From a checkpoint of a small mixture-of-experts model trained on Wikipedia: 12 layers, 32 experts in each of 11 layers.
Below are experts of layer 7 (counted from 0) of a mixture-of-experts language model. Rows are named router (the router's row for the expert) and show model dimensions 0-255. Each number is 500 + 40 x the weight over its row's rms, rounded and kept within 0 to 999. Numbers have three digits each.
After each expert's rows: "comes before" lists some tokens at least twice as common just after its tokens as in all text. This comes from a sample of Wikipedia text that the model never trained on. Tokens count by the router's weight.

# expert 6
router:513443491548514542464567561507503427451464511526524523504502438513466501542450516473532502541471498490475462509503513438558525497485528452422508419548504566547556473546515560466466433499531454453480465425537497501554550544454514494450468475467569452538488557464532461466496514550533452439574525459518513497526571469535504488499508464533532533539532555492434465487462469496450482425527525485540561497469534481454529493555503513586551482458493515427541448558444472521519494470478570553468497547545434475559435497458501562558535529557562489460435523438536456493460539527441538536465472547524537547434493547497463542511527550483439553559517451485466478529448544466560474468535486538524530479510482446451457431436449565516450503509472540496552522481535472464424451513556546
comes before: "\n", "-", " ", " 0", "|", " He"

# expert 2
router:497567525437445567570546502545565465572448434476469440558567493483518453509544533457411558462514510492474444530473541479535430569481435471499470527509551424524518472483565511547538545540491499481566455473490498485445512548538528494504581529473452484513473522505483465512527504522453564531517507544548468490500450451468529483456506486543465453497448510486500518461493483468577558525490452452554524464444445575488514554502483498503492565514507523526418538479463481507569438537557560550500520480479471500478536472444464484506552475518530502494563572469418593472565432506538516491528526531481542453482569483481481525565465494482478504543430519556535485557460536459496550521541452522506506443448466522468555459463495483454557535526473516473587485407428458487505469448504467
comes before: "|", "\n", "-", "==", "The", "==="

# expert 21
router:521444488551519547468566563501504427453458510522530528501505437517466494541452508468531496535473497489480463503505513436557527493484532459430506425549508560546549469546513567467469436505530454457477466427543496503550546539456510495457471470468563454532488560459527459473503518551531447442573517465518517504529569468532498490496508463534532529540533550497432465488467468488449483429532529488535557496475535482451532489558504515586547479459500519429541441560447467524516491474476572550468494549542435479559436496462501561559538528556558492452428532430534457492451542522440539545461473536518545546430492544490455537510523558478440557565512452485460475522447550461561477468541486534524524477511475445455455430446454569523448500504463540494551524483533466464421458509561547
comes before: "|", " |", "N", " 2021", " 2012", " 2022"

# expert 19
router:487485524466461516458492540498477436546440471505533502495507459522491540490525494490493516500440510504465485492583502475556521503442448469448514481521560490540508501467533523449489585581548470420453548439512505510556482517416488506474465471453571412480533520498512467506465500550486443536532555522564570515507555449557454500517443399551502512448484539422434457504439463516454516505528511484563439550470504438512561524535511452538517484555514493521520539524467575506537521537457523558488472569531497436569383542452506516565561502537507553494451503486545475434439539556499501521488555464535504478445503508542482543534488529470464520514494468440482502482539411430538428504558493489578513526511450526486507484442470552493464522611460554469518479527545524442497511471545464
comes before: ")", " |", "\n", "–", ",", "),"

# expert 22
router:496499560473534513482485484491478566511544562548494464532443476457468470482541450524509454489524448480482480512503462558483537449484590468549448486550491446492437485517408446519568506484502452453487448552432508518519449478521552477475510510546378469527590452555520492455454523500478444468431465523467481525528494553464467485499512457455497486493485492450514482549456532443445563488538534516529463494450516469457474487449521479438532474502475452537560518522540540507540451505487458459566566574458565532472499471557438506464461511513487520521533498537508436578513462428452471425521456475486538535521522423489527434422494528474543436438465461556456543458556529533512488560512494488563528514447444572514527511558529436544481448471460468520534471543507450551528445529456420
comes before: " of", " was", "'s", " time", " century", " is"

# expert 12
router:503563509533390518470467475508460438516501440423470475524460497486577432539570492477540517427530562538501472448496546503523526480430442475500419498491469497549509461438543532552546548579538494499496458525443502457447563496528568568498482464456522483526517521478516460532474458463427529569554501489497456589452401510497551488486561551533528510458478556456541546464536542434519496566474450480532469479445524509505486557439503459537519482599590522598504489484509508523547477559512536550502545468482553462523509492454467419534535519522466471487513502526487513471518504541575453493544492473499451493468533516472437524534468440531522436525464521500519523438496511467478501514542479499432536496435493450494522503424465503518597520571528500499521476446508491445533495434501464
comes before: "==", "\n", "===", "=", "The", " =="

# expert 3
router:508526582480424477516428487480457479469537429588464464462477477476566524529442437460471519435534578460469453500540558544544528426439479529481458553441483552546544460416457499550512535575458511589495524494532486494541500565504495463502540432485462571530427517522481486533497433523447566528495464469544446546519470517466534472461447496490424464449437468483475476435477543506517519587498512537535535560563462414447473522477460443459554509508519508488493479489488550511463536562526536524538513521497490530524461550468465521483550512523461474566494434523505517467522523485508409460528522511520494542552574519553489449545487434561503467488449566474570473489553496477443460470544505480464528516446455511514480514525551558491476479521538502450545466438490567475488510447521476
comes before: ":", " •", " ", " Born", " Total", " Coordinates"

# expert 23
router:534520462532499522462520495498554437538439482517527490443562447558493539527479508420498567560470481436472495481535510546558542495461552473439467420577546480523494565512504516505504544568465505549463487437497492539487517561490573486444503530437548484499427475546522474509449549594464516540568537527529507457457538511500464553476529421543505535505540535568462520546452461546482548432564491512518510543453513487492466509573540540571508493514525553463437469552427467479537469450528524583499519505494480492482460454553567503546562489580521487479444457492539494459480517535511560561480503503538569557454571531556522477564557469531533512519537521515481543561465567488492555546562522539506438456507467522461433466522481424507470491528532497571544433523526506502500506460515536
comes before: "\n", " The", " He", " In", " It", " She"

# expert 5
router:440528514548515458492467528533465511539497552476449528472497509548477498480458463461520450447544466561498533524502520577540462450501464460516586520451517528470534535498547447541495508415495504536500434538522485516523539459449529526533550414497478498456470426552532521489562526480577451507520555446520558548498456478467465472507430570432560459516463491504543557527513419453484491476543459478504443508527562525478559551503537519469495537520517511553441499501507481566436514492466494443491567445492561512504564469554508470497491536490487461479628515488477519454516521445469457486519496565549472511579480465483560478485583461579575541503440463549500430484470447476497532398454447514512535517518531515522501503500545446472520459527515420600550548551538492505529505548465464
comes before: " to", " the", " a", " that", " in", " on"

# expert 31
router:502431493545526551515538566480441433479467536500507547446533458499451541559450510517507467483508557480498436462474511433545514481484519483415474463480548547570572488550571504513457489475560448483502481437558460495554481549481502521451483477480529470508455551458513473489510489553489460472508506539466538504537571435549511477471520479464521513545460531496414427487475483482445510434544498466527506534552589447451514469533535571608507462480494495490504467586464545499486499485489528525490447549515453491580504503459481549553511549549518457449422484447503480514509567492496549580453525519480490566453459489505481583520528528447450553531550453449498500546431532465569525478463470529524503474556448453441496444447514505554486532457443528523565513434530488464435447469557551
comes before: " the", " a", " his", " -", " her", " their"

# expert 17
router:492498499446586474461552547472474479523436430543529462508487468519533501533513470537525552526452488514526443489547468531558563522509467559430558507539533523450515539501498514458442508437484482475486563439489466547498464470436546494446528456500517445445488562462452441463496562535492446569533534436514503489560577455580518527459564464545534505497525486486460482514462473558443506525483543430479526517445551474447584446525583567508518467437464470508489497529460451493426496488438473544469535531540516489509530524488474546498605511543510492443446485477505548491448545560523478561528457438519500510470501489526481507470500496488487504581450552461437480476519534472536505541523455460558573505446432452481553420532485574468462561550507570401525515484520471520522535519500501
comes before: ",", ".", "–", ")", " and", "),"

# expert 26
router:463562497513521566489514521499496481485450430567583435576460499455501442505517533510529486534558569494474436481510483484445524447465498553447493443502520516527512586520456574466459452517484472539511519529516507490469470452425560580506457533469533504508467478439502477450424527529515465445542538492421557503531514530555434534529556458548556543527537529586461490552582575547527522509430479492513568519477443502505479409467550550426498429512450494493590499505472487441534443546503495465475500530480558417506474532462505557469532480510485441488498460462548503416502557487592471519508522517503511460481488563472445527435468429487496505546510498530427472491535538517515459505556508492535540495441492529493503483558481547476533533453527512464516465542552453485428475552510509
comes before: " of", ",", ".", " in", " and", " ("

# expert 24
router:458538540463480486488502420517499553483466452480458443510561476482467424533431512473472560514537465498491565483447507510496529514479516497590460566460529484477529547477488431479490585516455495568481566564527545477407489495535530460481473583526502457448471493487521543460556451500529575485488450504492477497525481500562520467483491511458511445470507495451536425542540476459481485487473496567522477523562495555512508525551484559453442471504435500530515491449516418486457587443471415433501473401502457480407553515543495489498429493487472509453531465552544543515586475571484536495494462509491558508520521481484492546480410492519502532519560485429566497543511486538544543511508551511452538508496550457583566512502544518563437487563458485463430474495483477555572480529493504
comes before: " the", " and", " he", " but", " which", " it"

# expert 29
router:517444491547519547463567566504511423457457511519529523501506433517463503543450499468535498544472503494470467508504511442552526493490535456424512425547503552546559475542510561465469437500525453452480468424539490503555545541456510493446466476470569456537480558460526459465497516554535449440566520467516516501524571464530505490499510461533531537537529560491432463488466465492456479429533525483542564501470536482458530486556506521590549481458499510430539440557441472521518495469475574548467495547545433485563443496457502559557540526558564492455435530428530454495455542524442538534467470539520538543434492547492466538512524560477441557559519458485457478525449543458555478464538486533526522475514473449455453430438461570520451499501465538494547522486528467463421452509558548
comes before: "|", "-", "%", " that", "°", " place"

# expert 13
router:527471460559440519481528508524436450479484448563522444510523443516447491532535409453570507477468538435481455522563558479526529473533437504494517454472409518497507494545439495483495452550523452539488554489490512524557517557464474551492415453432542494543503486424483492542502484532465511435548505430498527472508514435516434443542445425564516506524505566538503526466452579500547502530531555432548484568459495522458493490562440441463541486464516564528529447547430542492548570561499549563441513457538438439497486464440521525503541500565539465514521472487536525499428427513486464451455497457573456511455530568533498501509496478459493501579499492514504519505486513445474444445574503487494484509487454501468448481551527506488493553534540499545494501440560514455436554487531521
comes before: " |", ":", " /", " %", " •", ";"

# expert 28
router:517479512525437487474492473465510603479508530550483530584460502440512449494488471487536474504534446512507559500426453531461492510439571461586516597536469526532455481456476423467540579453495486509546503481477487473488568516475522528513534497500443470526490535508438529530519533523467485453473542569422517440434446491513477599541448444500553530489551518425514529527454559518473487549478531526533451408503511511541496490530479536526492491466457504487503509493598463544475519508485447408534536468467559543432564473474471495495452504428484509468531546607485424522493472509472503487524472423421419514522515489474570452467505448525510502467547448569503529437488534522516515532469507415553568544471505507482459489531466444556485503532458515540531538501494518546562517541471458
comes before: " of", " to", ",", " in", ".", " as"

# expert 4
router:457480449477515456481498475512527583544517564459508551486478551478438492519489482553554490473553434541598570463465486497452489543530464487598547520520480514533476515458484550546547512449467490520465514502469543557480473512526550551507530445467486563459528503570496541551506552516554540512495532470554528484471477510497486525475454559425436463505522437443580535525537492558478474487511495457476425439501539503578560515502464483532502541511534497516554514499513455540487525457467447403482534472506529552551565480531462447473474523467481479558607555556490533535526447536499499487559446508477473511579438452420575432503549477549535555432507461548545506425554518579442494512468526436448507543496485458535558497542512457538550542521499489523503508503510543502556489467494439
comes before: " to", " a", " be", " as", " not", " in"

# expert 10
router:464509453522544534484536584491422471480447520525490511399530475480415446520540558471461519496464518478451466489511565419559482479501419500413450429441494530520568469500480546519458546523495465516461472461532509445565453521427492465444502543500503495437465541468497488464475515561444487446563483501508541424533535506512510537494479454503470473493451524498426475483491476538528476454414540470463465520534465500516457525570527496472556460465485529557546555485430516475530481434422521532502466518497507456536459486464506540525538455522547465457460502453446458429438554470489540523475529467564479545493573466589510514499485546422523482614548502482502484569542580509494472526578478561567480501515542509462453477489502533483455542526501459498537549496521514462428523505510556
comes before: " ", "\n", " 0", " 1", " 2", " 3"